config.yaml
n_layer: 12
d_model: 320
n_experts: 80
experts_per_token: 8
d_expert: 64
d_shared_expert: 0
activation: "xielu"
moe_layers: [4, 5, 6, 7, 8, 9, 10, 11]
router_score: "softmax"
normalize_top_k: true
routed_scale: 1.0
balance_loss: 0.000565
balance_bias: true
init_std_router: 0.0105
lr_router: 0.000487
vocab_size: 32000
norm: "rmsnorm"
norm_eps: 1e-06
tie_embeddings: false
optimizer: "adam_hyperball"
lr: 0.00292
beta1: 0.9
batch_tokens: [16384, 32768]
seq_len: 512
train_tokens: 268600000
steps: 11674
dataset: "wikipedia_en"
Below are experts of layer 8 (counted from 0) of a mixture-of-experts language model. Rows are named up (a neuron's input weights, with its number) and show model dimensions 0-63. Each number is 128 + 32 x the weight over its row's rms, rounded and kept within 0 to 255. Numbers have three digits each.
Before each expert's rows: "mostly gets" lists some tokens that are sent to it at least half of the time. This comes from a sample of Wikipedia text that the model never trained on.

# expert 37
mostly gets: " However", " Washington", " Angeles", " MPC", " 6–3", " Japan"
up0:154150130132111112122130078097158167185188118108151143089164166140133095130078155161078217134155146065064112144098111131170171142148157078162133068087116116128111113115130144107149118150080125
up1:226099152122152137135057139131160142139153077175171121110169174121159130125156135208088125109172149130125115160105127193104110097091153076084152113117165129137142145079049158131163165092114187
up2:144121117131151115146071112104193144075142079130119104183179107100067125133122152162161081119101070144108129135097137204085121088136151148136119156103109189161127116060064127126151150112114102
up3:118115099119087086127166058100088156133142177151143069141160123136118132101072139106095105078162086053159139166152133116141110175110102189152166139134123182182135149144155125142123162108197153
up4:118165135144170092152136128111180112089162149185036084152152098102077114115127134115147130115121089077150102111124134103147095080143115105163132060061151101150112103097141092156118190158104096
up5:172110141152144136128137117079155174124189100058150167179166081170133098102134123119150100145100181127059142133091143205065120140165149127145111102107131087118153124161129116074099150105093100
up6:105150090107148075122131098105140129160135137116099116157121106089103111129122110140079086140136161114152134117139130067102138126052143119128085125166164189116148100115109131145070113130145100
up7:101100151125091212098118202173091145123134087158121199078121062184113148091156118120155212121067151151140177156107131098196124135149137142100144219141126131074097152132092125145179153097147042
up8:109148093109173160128149168090070199123086153137069132059156118162119071121033137125084135115131119083128172096155148104138212154100108144069132116083122149121071168166141139075166094128100155
up9:095045085180106098120211124164106171168122078143131149138103114104108109130110136094091175173088138112150096158099090164164136132121102137138134118136180127125099104124105144111096129168095174
up10:136121137092110112115140096121221088080103132161107128173161100144118114142159114164139148121160189106141134129073126154090132122102113167136086157136143149138121119104095121096172106155142104
up11:131152050145159098117180129112147125139117166109077153166091109128091117102110135097147098137111154093035119085146104116110128145099090096118051028059172119138166113094095136151109100109178103
up12:107132128090142166166114133224157103074085148106104075127101120158141201120132168095143097157169139167117125107187107129123099132136092162085094114131065082098125157049127169125127142100135143
up13:082129155144118114100158140185062116189102178179120152077145128160137114088113143084093094156100097144113169094171106124109106106087141113113103100108168124120115121186116131164124141188142106
up14:081134113107097105169088138088170104123147081068156090222197080142145137145173185116185116136117133148154104138156116116118084129209062078158112149142109137108142102154091074132130132119117077
up15:180044095142147082155143117069096166129080114147134105128081185138109122080131150136159081132117127133184147141101112205103143156139151166089170190094111127137119123119105127164117124090100114
up16:133089126154133114034107151110168103086165124141107171125094091125111175135064076086066145194084072147062128159191090148109117148109123109126100156082116133180049087126124129085119140115120148
up17:201133104130122189143125124130141165088084136147142124157157100126144108095119116139118134085145163200109122153088108109148159119184115147122188150139091117160065132096107133163087169148094150
up18:119093176064163092197141131147107117141142109088098082175134118144127105152125106096132139118136132147192082109171104122201138114124150130082144134164140178131115123093131177147098127151080161
up19:118187105131115140121153157034122115107124122078120192124117160110097129088119081130084162104082073180092113143169126169075064132136148095106111141156079100162130142150165177150114073169124135
up20:077060137074150078094123151189103158186115173172113126145111089141138142111144147172141087228068158125136141095198133127150113148108154139106100082139140119149143107136125204143086073135183109
up21:187109116141158191103186132165101177170143108086071155149071143205130101079080172161134090090111128136135136132163093104145130160145156125086171142094118154116123126137129118113136120137077077
up22:188165086090098175124157123111121145141081132180147093205121112126109152131127116135171051178127113214124115131170135142112110090124160165100044104151110165173144117105143130084144125125116115
up23:111176168128144088152177175168117106232151156055131141065072174088161124118095180136109142159148135124078160155095142108150124156041105112157156145134146141095095158124134180154070084094143128
up24:147145099152109131095172138178120121179091174147161115167150159101139144126142190120094151123099130091136058073102101169120094096051166144130162127107134144160090104136049119136156149104107113
up25:078179106177106202095125072133164186060126108174143138155162118139163160153138126132121154124082136158126110147140163176088148112138169114161116178148129167082059089155099118088112114107139072
up26:139131117190139108140104150154116171102145162137064090126187079084121071112134129135166113091154140112032126131100164142109164142125073129148178182103143093150112124169127158150172156089110125
up27:106120101128184088158141100100153130113120162154125124153101144117149107180175164158124122139135143133126085122170126137130151116196134146141097141097192166104148150132133188088137162153096106
up28:086128110170124078105122136172158120085080176122111198110175086086126129148126099141147143140142144148178117137110123136055156097151054173113108152141133072122127101119105117190126134122133125
up29:167147071195127195118075069098206164104128117118162111169089120151144095154130181082124144135147100161131115134202138112192158104116067119147074102129164163086115162153092125095172137146126150
up30:198156097159127144142109079141110114134116122163160109154123092096103109188159125110128125130146082075101096103110163075079167115083127147117087164085179087168189134153116102090136158092073119
up31:167136112075121202136144125130134116137131182113088097134170060129114114134179146085139118215123116153175121127118146115093135100159120121126145136171128062182122137140087091072197143112113115

# expert 53
mostly gets: " ==", " ===", " Died", " ====", " chronology", " (0)"
up0:105113148156119136126108139068143097092142065134099136164149117157107186169089100084136140125067112080116099149071074115065096157149124126124151102090137092062127067109101110120104149092138133
up1:140163120114180138076104176134148152127130128171127123130142092168134100120179122166146110122144154088162112097142160160098090146113113150177178132059170080096095108120123137210123113118138117
up2:127125117196181146080127147188114120147093106187109156154149123164165133053147123099147118173131144132076119180178131191070177137130105138176099119081121157077133128081081176140156071105122130
up3:144105137152063176085111136093177172156121147088144176139160164160151072077126103125091128057136142122102156107103120119103197159150118094099139116107125087187098132099130141163113179103110120
up4:132104155103113140099129112160138112071113107123195099099202093081091097159131136188187163055050109129163066078118129066146101073107097170138184123105092110114132108185140144177085143184168100
up5:129144157142111104123162170119134145144133067152141141118115091185173145120194142178146131132091091115091099151124133150060154130159081088184109117136157086149134083069125220169120163103131139
up6:154145126067111085098155112093099142130117112109103159119120073161195178131137150106109136160158115167172087115089160204177095118084103100150113163108177191167097110142160151078144141130133113
up7:094127054137111102135116150121135131135155111109046158246116058143086211090168149123135129126094135120143132150124132152155168109107102178116088112112158135141151110066135141118129109101083130
up8:108134113167115111142148154095095163138164140098080153154144112153112112076099147157123070118159148138133106116143149104121102124112144175096143163097103193129126108090157162088190111169070145
up9:103143130110130132120079130140161148130182138104087174075096118157132099131092109156053093143127147160115091119139102151087095125125082077110129144109091103106101125108122107190118102113165126
up10:155102089111089134099034116138196093136109106153137117136116165121151138083129154129167177133068058121174048106152128093105145109179106144174089110111176122077163101173172147168078138127082143
up11:164077096113081104106156119062147152139113110110135074138200158155173126107141143100146121071109172123134089128114138068108054097190090098168119118122135153104067101089118130173093101130126144
up12:140091118115118119139137112119129078182175103130110084159125088112134167085152119053169150146177097144139118181169102116096180139070131108092102144077121097090116213119163184120169090154215218
up13:124172157155125151141114135197145103089125185089140094120076126105130151144175149093145091180135156135140117191121131133165118153131067099153181082131173156189094084119129070159173168111168085
up14:111137145114121199121138140144089129164099127092121123122110131112151158109130151131115160180118200119101143075146160101214088131122166174107113129156055195151158160183123157109158186176159091
up15:160069083118162097115139081137113116133123178105050101134126157186110158178130112146184167159111108137046143147125148109118118112088181150116094090099138155169107176148140067083153097167165135
up16:062110109153148108174092106135127149073127032063144122234083154123136116129166135104115148092146118088170154151123109125116153171138098119153159124136125159137097181159154121142138105137105118
up17:113084065123138170174100171160082094109204180112133120125165127094103116087118121140180105118132134078156121123099165139177167073114098136074127135109155141163101127127117117144176123105160104
up18:162105164104073144112093106050148107158126153114116115180122105151051112168122150132112122151149103137095072126108151106081168079150082166096164117094092090127169141099225170144155122086134111
up19:103128130119195077187185126136100160146110102116161094107167029107074106101103111109155096125160136170143116198115164109142176113134075167100182092091103113103097084116096097171121092131146166
up20:112121188143147134225199123127151136095165094131138107158161100125148112125083160114112104123172088148117167166104169128078152115185126204114146101123129115134138142172130130124079091090147129
up21:129158108157184146131152137107152113187134130119159114085168126108059152163108118170101088101093206077112140118133132133063121132132097100067108163128104106157123153144103062141122193167178140
up22:187097128087178136132117116118145116062117154110093152150082118129105096129145106147187171188161163155080128198147102117109162091210150176115148138159136083089162125112104088065113117124093142
up23:121104063065145135098134163199118108132164116134165166121121090124123150148150165147116140156069088109139109168149105137168072118137146127166116118155172131154084099112155147199066110071134175
up24:208167114137117172135149176152164193165124160111123131113054114177137129127143144126074142073015139138164140099147141153101139157125140168147197077111136151104134181143109094087141142106088152
up25:161128143146161174197124142087086070080124125116128119134111187076124141131119139136193146140142139097113124098181122145084117100178105102174154114130081098122142096129140106166172127085122162
up26:101148107145095147094142157211152113139076127132096122148180132188069184140108124136103115159147080115154095114159110111097118128130109107114092168139120168140111153094145141113102156165162154
up27:082126061128107178138121163152140144183062086145142122131154168148177163158134081177142169174156124118141154066129142107138176134179166157090147144138102129073120114120075159105135134132122132
up28:221153108114150178168103135133151168104141144104101117128120105081060110134087183174143130151080153097099150097133103074122117095119099122147142128154162151166180099110140095189115095061097133
up29:106119087106124087137127155097071076143119200172151062132065113117077139151137090103105143110128141119074148064122095136084122146109154106055104092111188161110125144149165110148155141135116143
up30:098109148108100080142143096121122134174133108114071064163138144121141150118124135163097136081069140145101085074122146079142135147116114114174112140120100180128069172138122126136125137061165154
up31:122168160110075144091073157106172114154150141138168078096116198166176114097121121195066144135125120079112083148183101133164179191097098160114180168112206138075094144137108165091133165139149150

# expert 65
mostly gets: "\".", ".\"", ").", " Synonyms", "|---|---|---|", " 2017."
up0:176117100107127162127165156149140097161149102096143127092062132131100112131127113081081154100174061162057128129100102086145120170126150125124151177151078152118145137131152086157095134075147112
up1:154094167119112136162153091115115139100146103145142121138071123130146134129132192124109116113068123115165126077115129139138184163148101157136122076121135148082163090131148176089148133076145057
up2:087128123150147144104155180141174113120099084094174137148152145094082154093177088150090108101139170106163151128207121134105116183111170104103151151107141082119170170156091146150157152141111159
up3:126083151209143088146139162101173155086158133149149103154092140096132154167146127085134172142127121145155109162125142106150130100127078106121134081169135080114120119111146106123100041152106158
up4:126147150115105092144096146086139097157172087140128130136094116126160152185144141137144125137124102182081093125140129125180138086073104159107114164128119133122102175133082064135176124119155143
up5:122131165126153124110143140146098166164127090136107121162143119123075169148119122126111094139198113126129178070101159117074084147131111125163121114119120102095116141151129080135149188079132130
up6:117135113149100099193051117108109094157123140117124115135104177079157164140034113149119140158170114161113122112124059094156140188171130129139147126092135102187146206110125138181170136144138146
up7:088167139081112227154128145137108131128064155100141199128117144095074073109124126182158111099142159064136130105109070122156134084091150163102113122102100131184167094081159097143066168113092128
up8:091139155094153150136148156143160111168105172098132135184115101077121117139141075071173151126145121143088113129111105094128077099052149088097146119129150125194120122085121145058100101157172152
up9:117143163158129162167118110075095138076110139152060156202144120120124106118113206108113120092151110102125176156084088128095162086136135097090096107084102174084077159142140125171156151140146170
up10:064145155104118102140131115097128134158083146106185128149090100140129120150137125117123139136160151101136123119105093076132131121149186149083107122136099155080117070111106162150146117114151102
up11:099109070101100126079166154157134129115087175147183159136107126089153105116090111131114134135080068179106104157147126161094120145135170171124116159131076131102075121064159079146084182138130097
up12:133147114119124143145149143060088170172075152217128164133159106160149149138131144148099075149109175141124089092169139156135141079064182149128125101115087105155082132118104107154146122165129125
up13:047121090137093127170102110082078176151098172115101163199130049109100075114110094102122143152058139136092136091123123080176097097125132107150131085147124193167092161057094179071113137089129109
up14:112145101150143128076152143063120155100147141146137146134151160124116126122153063131164113141129152123141114130110096120121193100147172138192148117109109119170143074131129109100148170167059146
up15:155108100119131056106084189137082086082119149101170154123153103124132115107103185138094151078102088126100112130124131118079111136165165130114183144107114104050123129106111117091143113123140091
up16:146056098111083127163118132159107104068132127099145070089147173151175160161140117125053078153136168104151091140105102090140154147063142117123176109132149099182130143105158116156126096093176144
up17:135080176178148106115073118105095153120081083182125100127131177135116177064151128150098088138070141126175125091128116138187128105139172101062103146145200193113148116149119135089131137102122122
up18:122113093133132154113128152099089195099109113018094148176163114069168053088129124112150086108172143066077153169083108086125100137118135168112171101114095112173133170161147090107094150120115104
up19:110154103094146092095123116128092180105129144112137149174127164111116153146115112151109130204089198117129130095169095150045102127089156106142124134070098156135142095126129066099155113166138124
up20:128099120146141097129156172118077119157090153142116078184124071122108126109173168154111146161120173144116112111100147050104068084158078136086145099124152167136057153135086137106141201118107155
up21:119138092138131180145072121109134133169108106157129124124145140149104122094157115138074171189107080119135033144108169130087184157145100120105134061156131143132129131129096123092160122111123122
up22:146125063166124134152116122145153126102103068149101140112163125129136138133133137158129133126120106172095108161158149096113142173174145170109109119152086122133202136134092103132098134143148123
up23:132143102089128116095121167062124131142110144082156108137139124139135131137093145177186137131206099112115148153158108135141125185090156170165067149135136140153171163114093161145157111105199068
up24:106120139138112150101115122151090088127124142185148155130123138152111106110068144079108168108117123111116104105102131152098151111037160109101108103148117146182126146115108167100126162068111161
up25:152087143084210177117138186156097125206155188147107167128065111112108144083116087101127166167156091163116161095119148138142078162123144134182154128168131162147107123184184130131126174120149098
up26:184128134151138116166086164120112185160164078108166090120127148139151133129175104111099159127155142148120158118129139059231157164107096128134105155125166142098100122186134152134109091138117148
up27:125086131170138105157123113130143117129136115157099143115117117101151116114135168112159111090043129092129130184093133122164182138149124142118156072124083137105116129119172083207077100151129089
up28:115065136175157167146134128168108089154068178080111124149115128162161138144153156128095066097140125112117068153115083102136154066147198090119146136117057151139070152100083150138070105075155158
up29:086104116111087141143131163151081136140139152100122158114147106108090071077134144142164157127108134124218212150118090098152092137104145136201151141187148157116137130109113119124047109108111125
up30:146092088087143168131153147145160108170158190117089120102167104144088136084101134175115108170144146110158103115233102111158141166138131095174149153164150168156132188125145118085124077141155098
up31:123125057069146124190123144127146126160153095174172176090095094137164133122099117130123096124144155123146141103153102074136206158124106146036173099151135138113117145096115145153153159150185122

# expert 10
mostly gets: " re", " un", " co", " non", " dis", " sub"
up0:105125100153153157114070136116160157124125068058097132088102089148111130160089099149139175115146123217115121167154129139125127119120182108133178146067151167082136129183116135148116165158139161
up1:117109123174100133144105181136128164078094158146127108176106156137111108150153129128142129178150107104125066088171138155176120132097124064184162137089118194123151181134154114130142169157115119
up2:115163177154100086159153140114126106159131088199109088174158108120191114136149113124095132109143170108146113097126142122116126076078095123166109110107155166146088079155146157139200142068114121
up3:146115141136067161130086121067159157098131144178165084181089155105161107148186141052121110120074056129062102190129103129172129095071116147152140098131171154144119114081090114114106227122132077
up4:140126130109173116127197135174135174124133207193133164097164125124178158166107117096111156090187133133154140192106065187129093153195066177130132162078113149152115133087140144115105089134134148
up5:124119103147076083134110130089084116171100147142097161106115175154126100177092124208210083153151126080153139126186085121171085057146122133124120106156129125143082095098091110123169167083125101
up6:151096137109145149104111147166124093116122080108091100135116139186085154120090171199155153105049145120158088107111115181071130127092116106114186087130143112165172108141183118116096089131104090
up7:202072060125087129161127117153118100137153110123040161144092135103161166095051209173091149161108176160107059129068081125122074091114154114138144055090143135186171072126158151119138155134162059
up8:086136096159102122151077150152145139098133026149103176129026123129146135165076078126096162092147077147180114134159151151153203147180146142142153099151123182122173171112168130127132142159172123
up9:145125110117114115200111108162129134055051171150115169126133133119158157120126162135142084119117192122137160136134091167153048072117108166145170182098158134087204143173117132087127151141084125
up10:070102125105134137183124074082152189131115081165167095112147130187170147131152091127134120103138159115078090131120123131086180140172113113114126115108112094126085133139163119120188079125121083
up11:146144113094152080137106086194104106124145076110087123174117193078123071106139145121248190121103105154133103110131118149153082095153099135189228109124166142115066086124184114113150117161119139
up12:119120098117158098160141176077139066108191111179141087110083098131170067112170126135147134128043119105157134187098133156119226172175107145130095137162102127105119100145111130121124104184117152
up13:106134167165152094147095109122135138130102125118068120115136139127091116124105114162112130217164085154077077117100135108143143122127138144128095091126116122138116080055047108134094137132095095
up14:144116131133112121163098131122106180114125090110136136138081155093126063132133131073159089129110091145093087136112108177079077092125126124203139111110159166119130090152168035091119137098127099
up15:128160157121122166109157146166097157144075111098064151147152096167154076172133123146202136063173196149147106138169101145134141122143175109098149186127101149107108125129085103147156114122138059
up16:125133119076068152161086135189138127127160100134170185100161132099127075155105112109119107111088200126130116075090084141114131102152083171149113128131084095160099112131125149109178123104086148
up17:193099119171134157072110137065094144096177134091164125155148098137120105123129130109158051163132192185074119071161141107118098059082125168121116185100147140155165130108137145215119157127135078
up18:153127111120095108049120127119123132116041154112045083173077170121136194113081107068074098145200160149145133081117131220128149120136093099085106122101107050161151132135104117115175138152119105
up19:164080168095129147094121149121160171140106090131092094103152207137034093154129141130161184175168121139112115123084129088104106106103132107138117094151124157081111134090102127145127210126104095
up20:134115107124169073085152114172123180077103083183152128079133157132125106173185088097179130129120084114122135140167134115117108155198142101155178186119115160108133107100128128178132159132129115
up21:157130104109133143149169113090139141097147160117105097114122141121113100164159083108125114096120107194133070159140118195099054096129132131147099142126160134145152162146092162107136134173103127
up22:123095133154158089122121159120042144146171138156130163129116155127100116083109037088151121125170134176165131120156116111167089114124068103174133132046134195104105092145163046109159098135027131
up23:095106119152134105116151099032095126159099151077153067160155096125132132121201175094132145105198093138212098087069146084218122174048127131132085082117136167096155151100129188172135153108122136
up24:134092099127117127076091147155126088116085121136108150172177114078187122152147151137147122134144129116219114126139164159056123105148144088144105165111144147129122155100163144126130178141094131
up25:100135137134136122099122190176102149135085131064095115064094083162126098142135116124176148088099105080155106180159143112102119110138072166127150169146154206159113136102125081083124128129118087
up26:074111123141146123154159127169139099075127121140085148133176140132123059135132096167156128134097086182082118098131160197132145155144152088161121137116103106101082097190090162142095112115101076
up27:239132116113138124109173141135094120128086183077112120139169151167168119111173125073107120119202118095171123148151105134160106154159114168145198104100138156137127174123102115186136125112144108
up28:140102157094142131128122136132097140056112164158136146145161112086121123148110138113138159162071073143206132178130116157144092135102152158081164114104187120084172113080109162173119176149062147
up29:125127141232122103139158154072113139174100135154123095142092124162123212129124098090101143129111146145177129128136132105134118133096114143191192138110112121125157137110098114126097123135135132
up30:166093149097144131108165102175133138144136141146156110190138083176156127142125139173148138134143119142106114208114113109191107171112142147201075095154134126110145122097133104139148190091090142
up31:123143138083171121137165150163148137125131204121127148133197040186157096118138089096188124125144165100120116160136159138085084121094105104119163134142087111125140138122117094175101190160108083

# expert 17
mostly gets: " species", "hylum", " genus", " Species", " receptor", "Species"
up0:178132139193185161123131107083127141103148146140089167152155079105095114110112136144098139079108181108120148173156101120096190149136109097153143171108119134108103140132095135114140108129175109
up1:170063155113146134112174145151186114132146116127054098156117129079129120167119090163097165142135081147126130133088098087118118127095144137130162132069157140159053057108142119103085173136189110
up2:113067098180155163100143127079054090190166093047118132134106098128120112158093151083161150150131161121092120146056155098119134160120120145151152121137123129166170129140107092108106164144129143
up3:094143128108080117154132168133064118102144184115129106079065100159143147119106126134093125118182139112112134066145188107098116137123108108208233104183133155119113114089136134137139114097119218
up4:080081060148056062085116138105135126124096187106126078151095135134126141122131139145089072107136127119109072136187109111099077162091114140177134206091116075126173141051154156132180117129150096
up5:147093171162160157118116108139101220113113110139186102141111141083108117054106136201150117116116165101164152102105116129139172144117109090189153096147154083100117099170161142131129106162105097
up6:109132125163199134099074142213130199154126145142132138134180088118117188090173115174165142186099174122171126154171145131161053174092151166112103141117152117122131135151159088195121147146077121
up7:125113077172097201093175135132128116130137144162087088050154093127103037153129121162110103092158161125087168123158126055146109173180081154128084163169174152107106131180148097157138138103161110
up8:110097077131172116122163154117136163124159087129091153141139179139098132160105203137119083080113140165081120095098121074156125132122156121144148131143095172121081126136158094070166163166119105
up9:155119175123146126203117103088129105060109185133149072162150137098140150104171153164145183122127139159125121159109119148111192087147111100121110106152127092133125166122108123188111164172112096
up10:156080115135129131132108165150127161096178099097155178157170072087067144131117064098072149111109105106138113148117125109160090141141164124140192152169127116125157124124093130133114158140101049
up11:112149124168146106135154110134156164123175111137094140106151146122118138129085149184111139127134077140059125098127126081113103135099144120127170046112081090100144111101071112089143128089131111
up12:154102124111135162117105149163175141166181096155117153139112111125165118075135160212121190153152129144090126094130170147052152115137136140191100064143105148145069153136161141160140130144113192
up13:178122164130098120132101105114090122146095179075188121145081083165136096134109092127150162150145105146123154130117136132074128138170160115154187018161112126189075164101083142105145156111143107
up14:151169145084132104144125095138122118150090119101133091081093126143058140123146171139190099105111202129103153190139122060167169130121109138125123160152091126156183106183143085160165034140125082
up15:154117134141105170073077169099156116128152146153122139109127103153095144108140140099116105137063159131169142197093109092091101096081067132136088115136116080106091105107180148079155152114144048
up16:121063107175167146124172121141062095186099154136164065183098067119141179125177133130139115139162074118143114052134201144180113137130113153101161101170118110154119087126103146137125138070126107
up17:090084133155190093167126149151168152125121155131101123132149125142177178137139143167171181101152163106140130116070170109100086176068160114147164076116186093149085102104119144150176176142140168
up18:162124146137158151096109117091107114122092138164147108127102059142090128144157119151131097120104151153104106190138103174117138148096142164112102078135131160120129176127105191134162114156128089
up19:121109141101104149127150184161115136129142126145106172070169107123133152091118082150132143103074156140077130085145125064120101154065128146132103142142121124103132114135087075199116127123126105
up20:146110093124185134166092121121036124133189189102142118128121118176145123058121126134089128182145133162157080108113094163095120203129096089095112096183167087107138055159134070119100143146083165
up21:172084126113090189071126140091122108072110176150106133082147130133111096136133139177107135065137147078110108119117103150112149131105156089112144079045060120170129065162122155128078179116083115
up22:120100153159138120120129159125127121111143171187181102188137160124169134118124071103157115196193102183090145167184109116072128150130122183089138178108105130137135147123110155074149150101161102
up23:091061130125175152164142148127158117110143142130160143095111129142114080095108090114117104108123193120114155102111068176137156096104148115123067115136110090106120129146109155180104128102075072
up24:114087182132195115141136160145136163125162105105098138168108108141060102146145154144145149116112126082111075088128124115102178137100164231152163086147197105073085104146141143150104099101048146
up25:111137094152144140202219127119139135113142068172115096056132107079083209108132141130129169111125175089130092094102140131086159146087100219120053153131089150092120099095049141139105143131091097
up26:137147135154128112088140118153190152130127154111124118157190173128188160136131096135105144124159188145100147091119135124109094154179105184148109158148139164116175172128130184131100107086098118
up27:185178150126108105135083154111154110155139120131185164078138148138109147099126123125106145125155134117144118187138100112131125151118160105138133163089064123166123162135092100119187130072148115
up28:122115132060101095107131166125079137127063101126107180162137142102154124100083161148110103148139109149090126102103087106129142149121112142172145092127203119095093146117166075108136088145095139
up29:089130165121103148152167077190094129139093184156123128101112172186108107161132121111146117050128176169187129153122113094162145106099132117157094108100093132102130074167057143112123095137119145
up30:084067154167151148175089141131144087178095136133110101151134083108088124089165143095123176122179146143113110166107128164172160165143108147129091147136189121160150166134097184120136149145178105
up31:163139109159137108151173159087099114074151112132126099105068124124148163118099155118143148156129127129119160119166099099122091109098118109159135147123129135123129081185111124070146060083077118

# expert 12
mostly gets: " this", " who", " album", " This", " which", " what"
up0:147082165164170180141102143138133094140098157164134125135127071148100091094052113171070121074132169147160075118151103103140085128108133115134124141167102102185125140077158140142128113133140105
up1:116072136168160090087132075163089210093099073099116134164181082176159146119134192093112046127112165091099129067081107111130130095085140063124107168135117100113185137120155062137069120149150151
up2:156126094125185107149138108078143152175044096132172133158127160166089136152113130213145066143102148138192109092148135072147082132130133127080132161110167146117138123107129097121211100063129121
up3:107076115151131101107096119160138101129088109124167190157117116128119085107130119145181118106083104094135115138097119155126076096157142126137125128131161107167170133074109121192174177170096105
up4:116130085058169099118105163096132134142088184142110106126126143116177164157028124122094115150167117135129091162123128105189090115147113146091157066115149136158086120111098082084118146147143114
up5:219136135097180182169139141139140088151183132200141137114169048174096138117096118118075183175144120142149132145128144124083148101145076100117111172068124181130097107135141165153165112168108147
up6:158125153057120177123076092106217148154170124113095123098057095106081118082137102143120147114165137134096110163131157110146115119176163128094185137140182098106109127100104110112154119148130118
up7:135120100143097136123118085103120168116123074140188178104081126137129122128175153214115164132054118075117130127165130115142121099155149116106116137118194152177145120079177115129139216129077138
up8:157097132094177130141107175098101118115055147153134085163170117141150141121114170160086118152141154109128109153116142115091098094097116144067122108115208147167126106122141109088140203128147144
up9:113132106094147130077107159147106102166087137195149141149145078107089143164067086152130126096145146102114080102144139145090165055122094149153050130088057133067107126100096177143106113133092184
up10:065100121106152128151074138195109056123129155137157051182143122097134165121172208166111164120122213164188100158178114108176082106132100094107113122143148153133132084116135162166127147132118102
up11:117107107158170131156104136081119102083140161113084105174111089112100099146085126068118120111110101114140120090123107100139136152126161123083138067110133105115178140098141119119136157130158205
up12:140052128161138140149176141155118194132114125091108110133187053088113145110137136170142096102160147149111096101032117117141144122138124177133123152124075160132165113163152157141137102116104089
up13:133142064113153129138129188109083089104159100074120180128094121054135146107139170152114153102079097161107114178120072129161075138190144168121084086133133061140138132126107031074081114192138111
up14:094121093114166150094113148117130126167142169138109148135086082107116133115173074111112121090090132095091122158133108163143131154124158117119124067165109163084173141081137067137103101175134131
up15:063095132186073111176173097114128113100102143116123105118127104171120063163083100172094055125108144119114057121109135124091154115122114127148141097160104167095122038098076132076185119119148146
up16:132131095148140156122144149185131170174147116112118101158164079076080065168118128163064210148156107136152149121070164136090107105162119094154146139109131148133154091150155138086125114166032132
up17:075099141143160110131134119143125102163083121216097130167102110083145113118153122124117148103070175111105117170107163114045159144121151139087150152142092081093139161129071144069153098130150072
up18:188111096117089118107150089093158148135094167134149121098124110133167154176125104138196160108114082087142073160135095113117113139122169122172169150141086117157138150180192094124169110132156133
up19:139120166144113180181072160189108106134078143176186103190173136123078104108149126130104118038166150168137120165175145115147143085156083136161100163164137073118108138111164096164125193147121160
up20:117121075151177109159123092073113174143139137192117178149124143108172131146151091088189099124148123121130128102166124108077107100109105226061125135157130086101109094134137064183121121127157135
up21:116089154158130082159093095039165175131104126144125075169161119132128143108053061147176083125164038164087080102071157164092113166120131075090127106134091128120072146130110165137171101103099088
up22:186111102127092114106154054083075104107134153149156163182184110126141073162168105138193102119108168087130143121138101061130154052187063146133171127089140101138133109077135117160140124165157116
up23:077130071132167150140183112134118163089206102145129148195112121157124130115101125102118125113057169137163117101173108175124116085130134152170167091132164156100076104101149108063073117104148122
up24:128132109109109149104137150136099175164168134119108114137168106178121153095139180176124176164124110142163074105134106152167109116113145133065119129135179122127122140143085155087122134159132136
up25:117107132104151150091112103095079120106076123149085102133120142184099118129050130124146139137073152181121096129144133167135107189098138128117121051133163151149146134099120113069126143115130144
up26:103105077082093111095140191159140094178135139105123128149078099074148124116113112149200159134114131133130135152125126129111149069136153128089104154105066101066161166111106138127171140132140183
up27:104103097171098043091135165109150148174191146100130098133140106177158157158149077140150162176098108097073103136150188161074145172119098179148158110076007109158150145176171167096136161074155092
up28:101146099115122102119141120107151152110161145137091094127085097143166108139133164086212149119187071126120095189110153121136092156109125128115117094152122112127137146170084152116213125158125135
up29:112068091145172151063125136111178186107153119096135149148126148134147154107126089222116082178156069125156109074115139219075205103135163164092095118107110066157154088136157171128106096102111144
up30:135132102153112138175121142130128048142123155134097109112105087138132116129171114146134137145096104152098150125226141185087136121127120138170212056130141145131149091114060117066143170091131075
up31:194101149153120133164120094114139150084126164108178088154112170163053085128085089143094141131144153159166101124097101130124099085154125141079136027153134176152123080106134164154175182086109096